From a checkpoint of a small mixture-of-experts model trained on Wikipedia: vocabulary 10676, a variant of Muon for the experts.
Below are experts of layer 4 (counted from 0) of a mixture-of-experts language model. Rows are named router (the router's row for the expert), down (a neuron's output weights, with its number) and show model dimensions 0-127. Each number is 500 + 25 x the weight over its row's rms, rounded and kept within 0 to 999. Numbers have three digits each.
After each expert's rows: "comes before" lists some tokens at least twice as common just after its tokens as in all text. This comes from a sample of Wikipedia text that the model never trained on. Tokens count by the router's weight.

# expert 81
router:512483489493514519521460461494504513503531471499501480501512502525520440474487466486523479507525495482498486517472529462547534484484520499504539512513510530461458485523436553476502539521458509522505530518454486502509532513508507484556480512511503513514465495496480465529513531517522498517479501511465519511479513491494519478535482528489488532493525437457495522514509471520551458506544
down2:495496520483488528501509516481504521511511537514475531583451504500531507506506558491492462471466535499494555537468490519471488509497518479486472504489481508468515504495497453449509559516505546508484478503477510464512487486521517523494484508471491514478470500466510491477519534560482460502533503518492516454479464464502498547536519483516513475488516536512503498504460524497498478473502
down3:494479515469520488515426509511512456470497479483500497505470489462551473456494504496479504537494478496469464488495508477490468472541496474528476485475526505496512534503512513475489524487510543478534486492467500491512504498520460481534512501527523491474481566519458486524499513476518490518466497481529478479523462483491485472526513519463492485449485466474458474461500554540489484470471
down4:508542516508504538490473495484516493515496495502481462520466476489470484478499502487529511489493499497493518460487476522498486511471472492501490472512564504478460492461503531516475540515506547530495505460455493524502512512524513516477506568495461531469493474494514518498490526501508526512517521477507481551521486442528472503509450501502518504501461522490478548514466550455476442454507
down5:524522535467502510479542484457527525437472472481514512545494459496481513493478543480505522491521458519503501517443452525510478536509499528491512521477521476525525519498499535485482496520500507470539548493513446489457520486502509501472489515488500441487491506528510502495446525542513533475463498488496461516511501520491488497534511465483479493487537521519528453490502476500493466524515
down6:482474535483479524494473517478494486523534452489533518499518518497505535468516531488515493512496483502495451490521452478522464496493512535498471528526480477488424496530504507501448516491501524511525444508466549476467510489497490470530491481519532485494492521511522483529456522530478492502544462519507512566527532491491490516520494484483545500516506478475464502531501481513549491459486
down7:504455480468473553482478533482492433470508519484506511498473474479459516518520489519462497496504494494495515465516469535461456480479521532486474464520511493515499496491501512498517511479476502484481520486517503500538471478461492541460465486517485510500493477508526517513499461449512509527466478508547531508510491522580511478514494490487506489502468530529522491471516436521464538478487
down8:472522440491449546478514515548514505478501489492529501506521520531535522426538509465481486531529484526537461512510549523538516515466475514503503524494503472504458489510496493515523517520490503553504483531512511556526499482520517512489464490539487527486522521484513492458531488475545490536518457513514494469498540498492488475511515520472479484470489488465479529490494488466508507503514
down9:502516491466465534488519501485520464492525506461508492514492440484497511477513494514538518504527517509511440470514457533487505484514480524493470477528551521510513517458538486472499493517497475521514475494561537517514489517526493499467493489471541496513494505538494468526544505513486497487486500487489542500500520492495499487495499520458532491500484603468499543502469475506539487457515
down10:498523507503472502487516409524508508531531524505481496464488525507504509461520497486514459505498491526519554490495547504522499481484541466503508496487475510492514508533456525511521497523533463500464503448515490511477500475480520478498469482503490494479473495544475464506478502483478486493525482483535532524476512495469502482479529527469520492484502468458471446506462530486523441524447
down11:479534490489479496524474520516482487537508462547529519488507512498480488480466500491478524486529502464514516515458481476428503454542520491503531518474518486514462528544428488498535539480443535500493496494536500533513503482480476502504499488507467478484480481481472496498484508504520507468509489479467459510520479576522518518493500513520523514506504492522469473466506471456529494523510
down12:498462484533505513499521473515566498484527500474511504520488477525476490503539522477488476477511457485494478516510508517491527515491513517509484516495521520484508492462494436473483459528478483550480526473483499512468494528464510576497478471502504509541505537514522519491518489508477532527548470517485514506486519442496533519490527491528523563494443514520528479475493485502491502464540
down13:499477544513500485518522506526526515502506483550533505499510484495524503481503508491502547520480474502449515476523509478552465507498520484509546525464485471476505540510475533499490499526485445485483491471481489502554505494490480466526501501504535480471525498472512530527487515508468477525494556510518468467469489479492484496483478509513489461438521452517519498483513536538538534553461
down14:453510542490499520522513521497500493479533482481479509502486535494475512496495478510463454485518527508487502479520494520552477521488520472481440508520475462524551498496484470501474502525536503491464487510476496500513498530522519476518457514531519535528518502486523506494469491510427512468488448497542507477514529441489475511525498485452510515506527509539521514437514512513464484517460
down15:518515542507478484525530500497535510492510518483526519501526462488547496542520495492464543502512550475524508498487544549520501475496506480504537464511527531466463482511514495465540536491560521497506477473516521525515507502502498519510505463487522492488540475540602500476455505484478495487526462500512489507484493482488501491495481530504489546488464526520536483531484487498497515525486
down16:508507529526537521472471507457495482527468483517467496493491492509519530521468487500522516485522520458495470488484490496550475520512479494491477514506548478485532497458557561552493504474488493484466504531523496494494487452458507532483507523497495547516498471456532501495465494532470550509517511469472508559504515473493502462484491506480504491503493503547518475516523501535512543543494
down17:490511483527500525515500523472501496551476502528502506493483516499508505484505510498491496443496449501478528502512469479455492518511487563517486503523509489520515515517540470513462527482539523524566491516531518481512481508516499467514475485474447506493493559513541498514502542522501518510478486511543465536513515446476475512470530486537514511502464530431473524492496496491471493540480
comes before: ".", ", ", " | ", " |", "th", "–"

# expert 5
router:457515501532480519501488458513473499509542492534497485480521476499508493494531480477477509479464498469504517512467486499479525470493492505515554514496488505484469563507447517480485518524468505488453485513492525523508538457555477520497524493465478504501518486520469506508460498535489493532496479483456499498524468519470482462533463497457485516472534455437512503518480482538481458479510
down3:530498501519522474502471472472521490537501505475501525448460487454517527509476511485528494509536485514499524482502470474504515489465553489517516502500506543507473480503500457501503506493551465515490533512493498448486479536506485491483509492499449503472517477489493502533439526505473452484466472519491514498474494509519490473540501467499483494541515477464510430450497513523477543462471
down4:492508501509528541457495504455519486505518468463491449505468512534504513516486480503498535521493488473550468522568495492539481490538453524492499514532466504540535503480475511504519518496544462516493480504484451535525497560516497504458516495521498497496515498503495493504553511451509488536469507464484500535495507549523527527487526506531490520530502511554518489521507516487475480498515
down5:521452491502500439558525534506512502540525529482476488456501490478507479524516496511500488525488534502491525472468542465459501495515484508476513477523494481464494493470515486483498454496476499515525520506520484502498494500485458515533510490482538504529465544509492484498515494509565460477547487484478474505456512503468494480498483457455501541534548444483510480512473515512491462488477
down6:505482499485474524467527529508506503519470527492482504487491495507476543456487537460472476508526498499532501508528520494522524480507508481541488502542485515473506535503460489528512522444501539543522511440505526498524450509462471532498526501534506476482515499514491509536475469506532543480526530529543494508527501497512436554475509500483523514466467500526504456489512474464520496475508
down7:485481505510538470534506512493531516476528493480545492475478491471504493530456513484447521512479543456493487523482516531534497473471520486489503545490512506524491522475471472508477521484458458461510499509490472476551500461526461513502528560521488482561504458520517530478495533493491464479469490518503439482498497525479516493496477457512494490469454469523509491498479515506518499525512
down8:495476517502494485528519484477505482486519511500549496563506482477464489553507476508523491510463519520512523491505482542508492515527550550480497498491515440511512504469500490531511495475515463511512533500513498498468505544487501488513519475504470533501513497499461487505573494511460474458504467514448446523487544453504476531513541479511525457528541508515531504496501487475479503505497
down9:475460495480506484467484526503508546427498513506506515512483493482504508546475529486531491529519513521481466480495518497547502506458508481510513493454505549536463502521524486488523491492492520502494513512494486559490482461479508535509506526524515503505497527509475427489495529482450558515517496525465484487517520508494528500516496500467541457522498504468500462465543502519523498446517
down10:476532479496471488465476514488477507483484489509448481515523453471470516525458509477488515507512504504515478500514483480486465492519534455478544483538501458521517519528553507480520544487537512485529516520492475476458484514529533516504523504510488486489517485473484504479484511478549498509507511471488467464534496539484537491425518445509494498458475450501500486462524511506510520518540
down11:488488512470510492525469507535466455483529508504496488531517502492485480512541499511505500509527537519490462498480510518463484500520515447546502496512496517519498489527495496570469481472459527501529475536483523487504489491500502469455485507505491494487472487506501536488554492508533506489477525486494484464458516502511500503511484535528494511492473476445521443522494431454549441476501
down12:490534515428528534467522491510491513486502492469493530497516485526475515521471498481490505530488453504480476522491474480480475488522493478526492504467544520493504475461509541463520467531487528471480487498534493483584480522451503506495505540526514524501521460479509470519482533570498488495498505524509494505488559476529494535494523481472513510530493487519518495474452513482490520498534
down13:534469491488515522537492527550532523502497490495492527507540533463469480472481507515520488484503491504509475543500487533434511512512510500534494494515503496493570478520502513547481479490522527487508511477477508521471534455468498484509547525509495505534513484491455517502512537529469495524512432504521459513577513491493487540494499503492458468520524477519500471506540490524507488503487
down14:460462501485524462481518470492466509491492490487504462518492503519492492508511490503479492544533502464512510498467501459460502484502514496496532530498485501547532503496453525486490523471536492534515507490500497479505495495519528529495479496487485544586453457513495492484530517542499518468493497499491515494510474427495506517512495470520510540516518532508476475439475511531460463443496
down15:480512544483545453534522492519509528509482482542530454522513512478507531478526528482524462472510477502473493514483519519470442527516505495505486461469511530491501477508433546544464508493530519537433532491477471463538510514522524499512503478505481493486477535511524531500479449520528502487524503514497509492523462482493519510518492494479490505510529517493478505475538509520512479547478
down16:500523505485528526469510484516543506496512488489533469517508494487521494526447490461483535475486552513464495498509520463500509482449481502536534513499546452515486496550475497460481511490497476457487511464526534515481489529495510501514490511477534489518478491522465438477504474490506468484489473520510522483464487490498466504465554483534511477483498465462469440540512491532485483504494
down17:455463465464537494501504513500505498501478497499452504519478523484551460470518503481478509504486470474504510501483497488482525473495534531522514487498490494413492466510498532499516478481536512435526543514477508514518498491544533470524526490499490505503495512512476493555463479500515528506518520469541514509493470475490504498477540453470461538510526482472511469483497519510497441482481
down18:547508515486503515462507566544508477455507455535528536500507524514466490480522517518521519520490479507519488534513509534510491510515460431492467500526523503489486529472498501504516492487503522516539478472503514534512484512508485472526494530484513490468454468459508477449496474478493538515501489543509492497510512484504471480489547487447519550519472505553464501530522475493487478497525
comes before: " | ", ".", "–", " |", ",", "; "

# expert 119
router:489536543494492523481522488481506451467546483502484469516488514468513455494527474494511499537501505474518447556481527515547535532474497455501495520481508504509510517488510486512497508508519504482487468504494523503540510470543475483473510469501498509493491497506484512508518514470500457509517483532493494508510487529499487466521561533465541472537543496459470439513467477554518491492539
down0:477535531563489491517497508525503525507492505501488516497466518549510502530502534539517530505504507479479545490486505522478511522487484515511513484493485496491472512553520518514483499473507496486502533536468524495490475523495556493471527485505456528484503508563542498476450485491509489457514477481532527511437516527519537516492568517529490470503498492501527496525519456456513517515455
down1:489502473488480526524498521464476463458521529477514456490486504479472526499493530545513475479519457474501497498478478532479509514494503519476496506445540512519451489541454452528510539474490509531509453526504521519487438511458489505493481452489517538502482502478496482510526513477520474509476494495490534477524449512492499518530501517484504495501525518474485540483486448464466508532526
down2:527464523487514520524531488517531485512527543487480505485515515488472501473541503509472511499480521476524486519471467457502437499540485502479448513497528484470496483479478534506494509515487537512483511501517505470471484495509536523517504550522523499541441539506531504475496477478473499501487534493517414521524486495519468502533467444483518529506467502531477515501499483528486474494541
down3:522488518446481539469447524501511505553556485513504488528498512467501500499516499512513513469494490534514488458460498449508487509521482479469454476471476470502482494517523504498509511508527477533492483506531492491503495534478518530567514480533506508498465491539536477530534518499503505509498491531525516505450567518519523457504461465492530488515531461502493503512453490518512480521478
down4:505472509532487439501496451538510534515510509478528498516481547539498502490537459499481494524488536494499519466462525519548547506509514500491468523454503529514540469485522544544486496506517517521480503539468453497502523441482529525500513506483525514507519487471498496477503483493532470506531507482465534482487487492468531515545485505518530518514543472518501470518495521536520479531478
down5:453495529507493501458511539519513484501462473569478537528525498533485541510537527527477462490493513505478546476520511520476487528509513513514475528517500519502494477541518451523499510560507518525488478514493481501507498502480492517553488503450457505450499504495505509490544552558493538493504449476510522500506493514512515495535476473520507535510457490492491524485483520470496475502513
down6:478485521532482470502495497512514492538462510516499537509479479550464491508509523477508553529497501501493593524507477473492529536558494510470484492491509498479506498531517488515470517487509538449468516510488472484486551485488531541535501527509495504497494523522461519506522542462488469481478513537487454502517512488465480521484515517532483511490494493488471470485542496518504511462451
down7:487486517526501506518497498542505488469452515512469466523476484524518485519499496553517484530504513534504524557536494511518462485455524533460498503485495462525469486496530531501536464484490512497485497506511526534525553536502483512434486469481528500475484467531517526482507516527512549475512480489529506473535567505505507451513513522488511518500492529470522526454478521491488493484489
down8:512446463508514490476474498477552474524525491508508520501517511522512540500478494511518522517471514560498520526492454523554484497517511514500498474504493500490507450491458511409475502507513493513529503469494490512470473489466524524490541540538480484497490462534551521460536494485501530470489531505495458524499504534498456475489485528473485504470493486484475487486516483509529510482467
down9:484518542486471495494472511531521479530532530447440490490515509505514480493485510530460483487491524486558477528501476498468492520487480469503528553471476491473496508556490512522516536531552522486479508495512482478522448499485468502483501522516475463519538504503508486527501502485480511475466480463517533525458479467489542488502504497494517491476465477521508527554512495464521524523543
down10:479497472504522493507492492457465469563457470553528520508518543539533505514478482436468461461490530504449525489517492460477502479523472513521490482534503521479482527552460435513490519465487478526455509508500464477516502496501517536508513507479517475471482503526480493549543503515511507492473502511489507474509517513519489502539487515480485506502486500479516523532481510497530515514524
down11:495537481523505530512534501456484493540490533505511542503466494469496495486476496515472533498479505498508565493499543494544539494500527505514471522484511461470519542535452493491519469492459509503528502497523496474456458496514511504466505527552500464502542505512499445511508486512519525495499495456513475490521451501547510521491503550489516492522518544498435497507507466511477495515485
down12:478505478483514494459515471487487509455512497532495553526482521525472470523523466511528490492477538434498476502518511461510496429484489507465523536540511519485501524465481497496496503519499504560503462521507487544455495505500505483499495525478473509535509514497497452538491525497558538492506484480517503455469505495548490502498536529499532477485517488511475465456457513488504499513508
down13:496510536511481516455486484490503531498520511525486513481478481504469492517541491503497534527506548565474469455476533458531485504500498502499506535496505497551476498503496499483494531446514476524508542505509451512517479459461464492489481504524561495484518469502476520507507497478501477523539531505552516454505520504508509472502505473498498475534529465467559501508518502464511525525454
down14:485517490468496446521537514502494450505549548487513531499519499518514456505509513504489485506478532483531535515482517502522501463526499471501468502492530538492534508537506485487497503477482473540518549477519525447455459492483520505499519505470512524501548509537459475497481496518511490514507481486505476480463509505517497498512548460542519500538542454468527511511528491495532523557509
down15:466468523479467475503499541498509518440538487451461539460520484524501479547499498541482473498477534468490442522494464472461508482525529497493473526486548502500529466525494519479496458528503490495506527511499467556519521469457509511522548501496471488503500464509498512472504482535511489499504500487449516493484499463519509518498507501494473526507483498454511500519529540501492547489512
comes before: " |", "==", "\n", " ==", "===", " ==="

# expert 76
router:512547471490476484475461465513470486502495471497500485520515526492496521483533454491505494491499514482502517525515489461523530510517532491537513510519483498477475486532462491490503522520453543502490488516504540518531523482558465474475494479472473501540455514509469506540540531512490468525518459538466499515532459502496506494548541531489523537511532485488528479500495486545504446484464
down1:457521507531536491505445495496499531462493493518520517476482443489543507528498492472512518536483462483513515504537507498514492501481512530488514510503539500550539472473537517517504487489498486525510515509528494535495507532474502522476483543535467506488492473514502493469479525573558506465520472506555524522474497531479502494513513551544508506483460543525528490506478489512479492501467
down2:498519506517491541488455498494481534504451429508511510480516512523479503498469520506513449523506519532514529505468476501527535518479528521497486493535492496516484438505538463511450521504462493483543475466471464474483498514519484514503537494513487504486515494509508474536504499461539488475436466500484484516503547486493465554510478514471480526475495508503497553534530509484512514514483
down3:503500533481452511529513497479474485502524495531502492487498491468464546524534488517485484544495491474502532510531511480455513479525499547505517522458484515523496504536497518495483526483516508460525496511521490508511480428509447526462501496494523508546531548473482523540513539472483441502497503486515523526520505479532509487442539473495473508469540542483517500497460508506486506477478
down4:481495539537458469500488490511510499512454478497545481489502498498530518519500511498445554474492449447476526492506517496513501476496457529466496526479486542525506436481526530529494507490468495510565514531504492509485471547478504528517489488471514507481534542513507511520488482483469477488513548508461450478493516499499482513512467493488506513521540476483527492474500520508450501498469
down5:478486496468527460529518549517496533503483542491492498476513481472463545504527494480496484516525466475513514514507510474431475498485547512504487498507515504490477445503498465499508472494480519484480462491519515498529515549499497489532484553507466500529455490519520487478494500510469487495460490495491507465527527480549501485555507526542551515492546515504533450445485506499508494510498
down6:516505528540487482509483506520489533499458477530533509484503519495527510501521521513541484486476485592508486513466519488460539521469512504507479500458464534492535499519517503540512455557522482511487446458497512489470466526520502523532495485498489467523473533482486504499522509486519506510509512517506539474484490516540476525519447505513523495487491464509464498533517438466489494495490
down7:538548466516517500490486495511482536510492485507461501484519495530477498457464546506503525488488497527492511497513493480529508510510515447502483509525497484501512494547569449529398477504495505514496498471475499490474529556496465487478494458501497475559530497487495450517503498472503494509517523543526497510498469538526509511508484496530511489536491479505500490516473541521495490494463
down8:507543481501496519461503499515460522487517486517496494478460487507499495486512477511564503492489492512467513519503472471479465509501465540528553493480462480518464477532467450511464567519547524459536539529455508502499500496536496531501529516488487477489488544484458517482474510483503491474520493511525453507502471519516495496536534490502508452536507520498479528505497504489554481506473
down9:524515530474485498502507514490491475480473510512503481497512510486534525500511504477516503564514464527483545514528431489511460509538500513544471504494508462489467480511496505516518535532501497531562479478513485539509511541528505476482527463541461490519509510455499541494569530480524485464441512497514495493525471524527509488500497487475472490467529492516485507501461537505501498465516
down10:549478464488468480518523468465517473485500493479499571496468505515507494505481501469487538525489516556544506490493491479470476516483512524513523489473470480478498516503502509476507551483498527511543481472457509439474462482543521508500507486521509488485496509513510475429490484480521496524517509477565519526495503515513524458477535509480495510478457471522526543483480473471487499502511
down11:461507482521486449464498533552475511522486468485493519552553514491535470493509506531474480475522497501506463491552529500487504500506538489504524482501517571428453523512500506510506487521503484522486514471498553505492500501459520503495523518529527516462496485530465515455484535495520474501526502491448482532528505522512475509505507471498489513505499483466547527496504511481490487514540
down12:491574558478492483492468479457499490505490477465543531530480512519518516549524481535463502498525473525462506538520490479481462492528509497493464474538489517461518515532516521521492521504484540514472490493485505489492549476550526513497518494502536532474522506489545522530505452511466503496518533522511496502505543494500493520475474499534472494468499527513552475495509503477463475506492
down13:475540474495498518497540541487483451504530503521451519511534487494507526466507495498500516515496493469517554491489495464477515506520510529522499486544562512517493479483512447515534469508498489512543474517500542485499499522470459502507526551515479519468502490495479483491458532493513529516467489471529490507507489519533457474477437518513503510502480565508485531518528524516498549479492
down14:486522489523495501519512463525491504498527488497471489537520549500499503509509478466484526513531497531554471503466524467508531493487516482532507492497498539547489476501514495449463500479491538510501465494548541574520505537471445517497539486491522490443466476464480527500518492521533456517524460485504530519464502469544527517520534484485512485491501504494490495475500501490485469474503
down15:509492508480493494445452487458497538498475495495491506508540509515471511512505465471456483523542501549531544531507478509524500531564529521542487484508539482497499508511510485464499482475510517498506509500476490539516459452502512538497494513495536480475514507528523518481479530441502500527493499530452452513540497469475479518530535528468491512484496484520459479485521460506517523471507
down16:484503496530482559463510508483480521526491513540529465495501522497462502524507487499538485493465512465479551460494491513516466527512530472514498503523464505539536534466496524525477491539497453468536490514473502486484487494449517518501508490463493490492509554540558498533490482517490508496487513483503462501497479522494434461489502478517481539531513474485519462515480509501522503540543
comes before: "1", "2", "0", "3", "6", "4"

# expert 105
router:493531486512500494508462437535508517485545486527514471525507480504512477498530445482525498494499525450492507477522512465496529491459505498502547535514514560502458478515451538514482531515446536500467509501476503497491524450509450488516498493498496524500467487532479490504463504516520479508455479465493497527484479490531502496531473522486484522501509473460504464547510507500541460488494
down4:501485525505512471493505492519529484520485533535490543515465485517461503516503541464552450503496489453511524494510492470524469530490503452535488497455467517508474507512541506488516502522505480475493476528448523486460518503512520458512489519522511513500486533476537551517541464489543499505485473530493530502468512477526489496505529490467499484478495521488471516511494531478529468514578
down5:531525484463547519494465489517528503531537472499496527508484499522513508520499503447501453517487479501498546515528516496499520546490490468517546510486516521511480514442507510462467568486518476506481539494541518485511502515461520503503511525504512509525509466492534526483500466514515492527516514524537505501465495489568511532481506481504484477504528515508542461505488513495450484437464
down6:566530506471529494520475475473495510493543521467521509536514535528469506485511481563489463461499491474497509500482487461522553490535480507491500556507479487517478545498526513484470539511468498515514512477505517535477465503530530486496479486518525464459512457517522490447488455470514507531449490498516468487528487493518503496520480515506487496477474471509516514525481518458526495468493
down7:507509516500514464526442502514561517488492510479504512474502521496539526478509497468490519556496452483483502489480511482498509515477470498509545509522486510483428517515495475482507505501512487475513504457480509495546501467491475498463538512517507533495478535504490494517546496477502503537493514478543496498492494518514480475492482491469409487452486437495476471508499506492491499525438
down8:520513525530456457514484462563564474478473483502512512530483498504519528515473492451492503465476529495488526509488483516443494474495489538482552495510520519503503514518513496543499500522501506500497502536490489537493538485485488556463507476506473494493502513550509503497483435502456480513458508518501472509500483496512537456472506447510490492521525544529512499479509504482486550485499
down9:508576474480484561432500537489487516512486532505529517521521512486530502541490513505520528505496489491482479519475488505490484522448478533513489519493496514502465489480533510516521473520505459507520476507529545469462496481486508437502508523480534496484511482460506469522496509515491510479541492533516487510475509495459454533526479522514501464497518520542479524541539482535540487492502
down10:538478483536499494497479449483502479528538548504488505500504501503537482497493519456462528504548485515468491476469511532441474543507517507543525506511530504527502506485524483490472544512476514499533491533522529484465515547497518502524507528517487525493554514496513517532509518527558489516489492508554495508481517492515466494496513461540493482533467530492451504528518474486520475544489
down11:502544498520497478500500493498516528502512524487542524501512508477521490427509475488537464498503473491520515487506482462515482493523499493519496489507541490498466531507496482497480503506514531502550460510443481541439510473501519518530487488466508490448493506553512574485476467493516508503508503491542468530498465540435450512506484493523501481504475482498452504511513501481459493503485
down12:504518484490497479516453503519508490518485549509460494492469490509525499477511509553518496471510479550486526472434499511503523482494513505472486463495491485501471523490484440514499515491536501494510512503515507507488521506513479492476536550530481453468515514469503524457508483483516489487507430499518497508500455558456521507489547515498517442516525517433513491491502514460511515473520
down13:490494514458481524467492504495506533495478499526523483528528517541526487555482478448501529537520499511495481516482498476499514512501509468526424510504492475504521453487539526511517514527468476479510525474500484515500486509442494495510477470548484489513494471521504476461482491482518532500463527506507515460512506499542457482470432508493465480533535444519523490547508494518522499498494
down14:469506501436504462535489490443470508524493498511516479469486526520487513546503473508505480471545537527486489524497511500498499514533470481481433512498496477503513518526481488519493491489485523494485512478478534520460468511507507453544474464500473507529493491488505493535485495513488518510494528447501527470540504472440505543463481532484532506509492531523515479457446495548494500510474
down15:525471513476511490496493502439514493513479506482514482481522517474482451514461471557481488508530523520496477501453470458487463496507505497507483491521565496493473480477528480478518481532460467517512521470445526455481464467530482501520516493480494512526434505514489520497482532493509512551473503497510533486481484471498486473473492523516517538494499469497477502462478498521520484493564
down16:484527458547490477519484568514432467462499493510489498507520524521480564525505496516524556450483535531487520521514466482492493491501532530520506484513507507525503536498522472547507512519510504458449482521532505493528492513496495481463498510529500468462487466492510522530501504494478462480482536507479526505544513528514483522488525502503497506473497514471510478511457506522465519473454
down17:522542522486485511490479500491502459455521461466508491464453495511554530532531509477494482477491467442533505508471467555517498504538477467519456465494486475504545515496493532539527505493468489498533491455516493528497524511470496485521488465512493503499502503518549502481480479487473493528513497536511461443491525480473533504486443515497500470471497509512512504501478495484466473471523
down18:502465521534534473514533500472532491495475467477502491484504465534472548484511528493487455537502485544477563491481509474484479487535455549484498505495483495522513489475520490493501524504457448463483484508497514507542494492534543508465530533475482540499491527476480506528533544468534559483480507497505500507486502494506464463495494485467443488521507528500494544486514496520507498496477
down19:513472501480514442509509498454496510504460502501492487511523488506466471566482479520469529559502494513496475496534493456490466497513496482515480519478559509556507456433538509491520518498492479491503489520466513484505510494499482520515545491491525501507490477520473477468524521460496446508473471497483532516500522498517520502450522514441493536491511487517476536517549505514485469491509
comes before: " | ", " |", ".", "–", "°N ", ")"

# expert 92
router:505543440517451536477508469517461477492489491505496495502514523509509471480510475500486490513485486457506549497484500493481514461521472453467528530504510509482507528503455489505484528510468503509447499496486523509493506454538499466507556506487476509498483498536487517557446474523507491522514474448504525532519460523489491446550514515481495542502508495500489528520453504530484524513493
down4:503485490470479445511528471473510477492490502483475505484543496469559516493525515506489426505494466475555503518463482506528527524482486502490509483549499493510503516497517504535519483522503481563481477530469508499479497475514482441512536513482484510476494469473493552423466487504524505513475484504510470511511518498523472490530507494492550512503476483483449528492506516463517492505520
down5:467512505508466490480426508504501513512530551513528488485501498521517486507519501476480559492492500532463486513519468554461502521484513533487480495443497497496501464474523494511500485467516452445501488515508503490490491504504506470536500482483503476492499529523444486495493521454512452464510540487472495487521486482440503479476479496520524463496516489473526483448465526533502523507461
down6:491514472461512540516507494494534527464429468516502512479502469533465500477495486531492460502550488502486483468498497484507530511541477490493488506554490529502451508513484490500486529494512484548536535490512528474533472521478503509526492475487496485495505468517454575475478499544466481501483501499506474530506524500497455514548544475537506538495501485490473512531479524498484476476486
down7:449463483438472506548490514490471510490504510495527492521541473501524534509511515495471468528511513495520534486473477499488520486515511522461506496560452503508467514496510517535543540499503512525544512474473528476461509488519518506495475485486496512521491507493496508488486502529482494496509451541500549480518454484516460446467461489504458530506470537485464485503486535524530485469519
down8:518483515561486469492477522502506551487494455514528484505475519546487488532511483509497514485514500530525512498474482472445509478503511515516518453517464518502468506484489532497471521465495517470523495456492540497488521489506518524493543523501477505499523506501446502476458571485478491497478536494465529480433459493532491515517531519515494506464489513517486517479500489561530533509478
down9:493481494486489476466487479491507468521482446501502504468494495512507483553493517568478489496533497463468449491521477512495549474443504506524467531496483522559479554468517470469517481504485520536502493475502508503481541566505495511513485521502498504509490491499511518512484491457510505489496475498507517491480540442508553510512499505474561492535459525506500528516544497484507493501515
down10:504525512477504466478462484481477505485490486496522476524476460489483516474496473505551536489499491528495528500481478510507514487511515484461485509473485487483555491547529462522482468511489504467570511484539520464457468503488492491537516517478465495496538549554439477475484482496529494496507466525496430502493489496463493485503494489533515511512531455507497495501503497530505471551492
down11:503482535531524541555504499519501513526536511511507469492523453490552515479491542525492514484472471530541511537526532533526477497445488540508486505512491500504507505489465531475501522521533485503491517483530503484485510472492480513502497508537527438491504500511484485494497494558531464532492460454530508521488495487509482496514486512479525470533535490467512463521514566555508491488495
down12:509516517482508473507498498538492462467491503509512503451479492495523551516527550468461489508499481502467535494511508473513500527451512471514526525462497510492493455518547505466479515471496515481507481524434477528521491527540531477492538525522472506494513498588538464512516514492510498479518518503518490489528485506490507483517513435512447472488494464519539477508490526489491498500511
down13:507533547529476531486488502494478501478494517489452479513524534478460490560513526503493497501487467504545497482534499528487436503499487492526498469490528485499521510448483515455486512456539507474500500476494513493491510475547510470441502482515520549450484504526489524513520508520474464487470489496517492521494505466530494495505473461499517503516474537520541539440497517524529476477515
down14:483509493486498488477510504507463515559519490495496467442464541471513471501443535494473570485547476472482493493522490505542472505479481485483440502471520504490466475504496510521490500545485460460524517513490489507442499507462499494505516532515545518458528491468495483539499503498469496473508507507530480513498534536494516483547537490522512495507478493541488476479502499505506530513465
down15:470507509521472494486496505560524571494495549510498515492540485461521509484506483476513529510485490462502457473518490547484494531515492508502450521519550502482487486508516479497521513492477482510510438530470448552486531508482466518496509518484496499504488565461497483513482510506487529474478491486517484473496516558487543494475507489532490461505498472487479535498524520470460509526486
down16:474500500493489479515483482499512542493453483477491541506523490520504544485537542534518478519465486444486515493482523515483489488512485478515521521497516488526527509502434513504471489535512532529502481514488501485440477517523531473517494511472535506493528515437516491496530490489471500498487506448478492497477512525529467522468432484500522516497498490557538509522563531508498529477512
down17:489492504470510523512514512526516450505504478506499487531565431500529540517499561504510498464470523529552518483520485562469497531497522518522505490526532472498486519490464504503532494517490503501465482506510512478490489505480490497481489500510510505429494452468525543488506535495463467424479456487521515522473517493524482486495516476522481509481495516501503538484491487472486513476509
down18:492541458519473536527504501520497503496480516467494477454540504502539505493419493501490490468490494475481517477513466500531514463508474509463519534478535496459542502498449466511454537479508518534475499542476484528460495482482503475536505507516520491479469495493528475486493451516525514508510499471476532495453505522445523488513496513463494503514493510503534507490523534488479529496546
down19:511483467505514512545528534482499505485489485506532546492497532507503507501518516489527509533471567514515510535459501492469468466548483515514535535490478512478524493475481488479487513545494487458483511513495482497550477491547472486527509461501468491479525505529499508514491485480476486500506555532479543522477519483551485480492481500506516523534472478494453502486466492433472511545474
comes before: "1", "2", "0", "3", "4", " | "